Experts of a small language model.
Size: 10 layers, width 384, 100M parameters.
Below are experts of layer 3 (counted from 0) of a mixture-of-experts language model. Rows are named router (the router's row for the expert) and show model dimensions 0-95. Each number is 500 + 50 x the weight over its row's rms, rounded and kept within 0 to 999. Numbers have three digits each.
After each expert's rows: a language model's description of what the expert responds to; "gets" lists some tokens that make up at least twice as much of what it gets as of all text. This comes from a sample of Wikipedia text that the model never trained on. Tokens count by the router's weight.

# expert 48
router:533523426546480480512449533475473558473498430457499551537420538479464540430529513472586425541526454646409480471415570564562485356517473538515518454463480539517535530422465562536528545496568493528490541490525386441430470498453533472381408569511592465561560523494493511490459636526529613553
It responds to: Taxobox colons, function words. Colon after "Species" in taxonomy lists (Species: hiata); otherwise mid-sentence function words like the, to, of, and clause openers like While.
gets: " |", " of", ".", " to", " \"", ":"

# expert 24
router:465534492517506481529401533491496491448495451501404460533385463466454494477622453472465498516508450531418419465558530555459468446599509497553409442480441520511547515452501475447514483535462443479411516463468567481430395528427484512588464519553539452567498585505466414527519467458529493546
It responds to: -ation/-ment nouns. Nominalizing suffixes and process nouns, often inside a longer word, such as concurr-ency, degrad-ation, ext-ension, construction, development, junction.
gets: "ation", "ing", "ment", "ion", "ated", "ance"

# expert 9
router:525511464491461428474392532570461546496480397559510492522427455470450491520426437500566522495443525400480451532437570454473465449413480587550527427469487535566490542538591580540566464470615445538435561428520545427456447486480531542443526416556561511551463488533482615470453533527581473447
It responds to: Non-Latin script bytes. Raw bytes of non-Latin scripts and accented romanizations (Chinese, Japanese, Greek, Sinhala, pinyin), plus digits inside sports-statistics tables.
gets: "1", "|---|---|---|---", "-", "ö", "\\", "|"

# expert 3
router:571552528471559396399480551576491534534495421482488605518521458528498528527495469525541450493530444481542453482472578523557416630573537484580530526448449514509513497520492545538533527487572408552483577548558405459514562522504536539467505455574492441552507473361443434599536598577489559536
It responds to: Taxonomy lists, year digits. Genus and species name pieces in biological lists (idae, ensis, aceae, ii), plus the middle digits of years such as 2017, 2009.
gets: "0", "1", "5", "us", "9", "idae"

# expert 6
router:503450460491480490512511529475444510508569536509599506528519525419473501445520484477466513584590481545485526448601489517583545451571487551472568425448404637520563511440450528499556503503547472498576608474526549496441449502449495532553542465532501453493539465517490487537520624513481487478
It responds to: Space before numbers. Standalone space tokens, plus currency signs and dashes, right before a number in tables, dates and measurements ("in 1970", "US 264", "$").
gets: " ", "–", " $", " £", "$"

# expert 7
router:540594482579509536457374574515578572468476497422446506504487453463531467474465442522447512512635464433523498439436499511479425503564460407534469466414502538520450480508467597575515542526571507502491526416498527521582494649454568486538503559524507450513474531390524461583457558505563494626
It responds to: "As" and connectives. The word "as" after verbs like served, known, worked, plus like, including, because, such; also "As" beginning Asian in tables.
gets: " as", " As", ".", "9", "As", " like"

# expert 8
router:517572512485507479567446510548502451477479448540477516525517537437448565454480571512489399539528421493470480479505539487449502421495467546537535416418474494566511582457489531496486571476521554512469542489561573445436514590478499523474487479499431578524459453555466571546490501409534550437
It responds to: Headings and bio definitions. Title and heading markers (=, ==), line breaks after titles, table rules, and definitional nouns in opening sentences such as politician, footballer, player.
gets: "\n", " =", "==", " (", ")", " is"

# expert 41
router:599529360614476529548372538485529472437495530516427526499510459519408549461489530517520574526524415534455618467501586628467547445444476534598429461440456505513531411405444459535505622510516455525504522508487459512557548631485467537460574463555509528448611422516502455423441444507544493568
It responds to: Film and album contexts. Articles and nouns introducing works in music and film text: "the 2016 film", The album, film, song, novel, track.
gets: " the", " The", " film", "|", " album", "-"

# expert 23
router:528579464471488456638462522465463577439389465452550554508536473462473501544394496458448436411586516410467525493437511520475452478499429440523478509460533585563573517483487523499548544537463452510509456476564457429475467593545541465543452469467466410505481612465445569487507504499535527453
It responds to: Prepositions and verb particles. Prepositions and particles such as on, in, up, out, over, during, after, and word-initial over in overpower.
gets: " on", " in", " over", " up", " out", " to"

# expert 14
router:513487430535488463500384558524527513460527536442484558543479432464449523470430542474569511583546479551523464450501541556459494412530490533576451453454473560504514487442570559553538499504519514525504557447525589513402522518543522495436474461565538399484463469488430509555465586508463631649
It responds to: Debuts, seasons, table numbers. Career-start words like season, debut, release, began, opened, plus first digits of numbers in table cells, e.g. first season, 284676.
gets: "\n", "4", "5", "6", "The", "8"

# expert 40
router:554520513529407559505417581473498536486536466440448478487534590467372461484551490497607539447440487522532450409451549593580538441461417544503436555444451550514486587491503517541588407528511561489542530490570514404445558521545520604497535463531556448486601546470502536528598451428536515489
It responds to: Opening brackets and quotes. Opening parentheses, quotation marks, square brackets and LaTeX braces, such as "(aged 86)", "(1961)" and "associated power".
gets: " (", " \"", "(", "^{", " [", "_{"

# expert 0
router:556497459561456407469495463496500534537479418479400560519502485529455570461396461551534431501520435564426499440379497524436438512530378504540409489485473507558505588443505440480495484537506486495580542499596423533561428638449520583527574607567491548510489557463422516484549470571593541478
It responds to: Plural noun endings. Word-final plural suffixes on nouns and names, such as -s, -ers, -ions, -ings, -ies (Greeks, Buccaneers, Ribbons).
gets: "s", "ers", "es", "ies", "ings", "ors"

# expert 22
router:569509456519457475518543528482428490416529485487555512480545510424472485466540400485522465538497428562505552484497488490484506411476463542546473456466489470544553524481560562479524534498646463511531590442527447507500559436466438522416583455571529482492481429445438449533469475505565494398
It responds to: Units and percentages. Unit and quantity tokens after numbers, often in tables or statistics, such as %, million, km, kg, people, acres, m.
gets: "%", " |", " m", ")", " km", " ("

# expert 62
router:576583471395476488513442509407460456448539507441498560570496533433512536425501497439539533503531466425550515455527586525469477510478476613500515535437480489537569543518495537484561535545555489508501582514534519524515487497489478431468504552572463537463520436402473444458432526555440601429
It responds to: Single initial lowercase letters. A lone first letter starting a word, mostly lowercase after the, a or a quote, like s-usceptibility, n-ickname, b-read, w-ave.
gets: " s", " f", " m", " t", " p", " c"

# expert 20
router:514499495590536530490443503483583510443607510488490592493486473409433555423519478526538467496578511521518439476423552548522541460459548527537561461434420487528586563515550599475520500464560345552437555494535363458485478545505562522490595555478500421578617458479459410507502518589544555505
It responds to: Taxonomic classification text. Tokens in biology taxonomy lists and sentences: genus, species, -idae, Order:, the before genus or family, and author-year citations.
gets: " ", " the", ":", " species", " (", "-"

# expert 25
router:466486443424514468500428524520425536457554566534565486500433586425464568487480475441503508579601448545470506471435538552457528504478504536517590527466451606527488502485502508495557457470540437505505518433581449417488482412561513522605603529519494501510623529432458560538451447487467564372
It responds to: Institution name nouns. Nouns in institution and place names, such as University, School, County, Street, House, usually followed by "of" or a comma.
gets: " University", " School", " County", " National", " State", " City"

# expert 12
router:510436471531514532561487502569486513473576582443495509529529505494509501474563525524423550418524549541473475459492512529513501428442474485504508455440479442531485511463445610558510505540485466535513494482577529545612514488598363492422460431471499493478539557554489385471440411488536458485
It responds to: Quantity words, "of". "of" after quantity nouns like dozens, number, series, and quantifiers such as many, several, various, other, few, some.
gets: " of", "ing", " other", "able", "ive", "ed"

# expert 31
router:506459561500467416517440536525567478487458436435485569539398572458486556531524546450491481426476524466583489507501488541530511533442465424542487474426510507504569555517504626601514508536596507517481546414542519508442490570608499496512560505553525459456499463494483526591535524483543578514
It responds to: Line breaks before headings. Line breaks ending a paragraph before a section heading or new paragraph, plus digits and word pieces starting lines or table cells.
gets: "\n", "N", "he", "ra", "re", "R"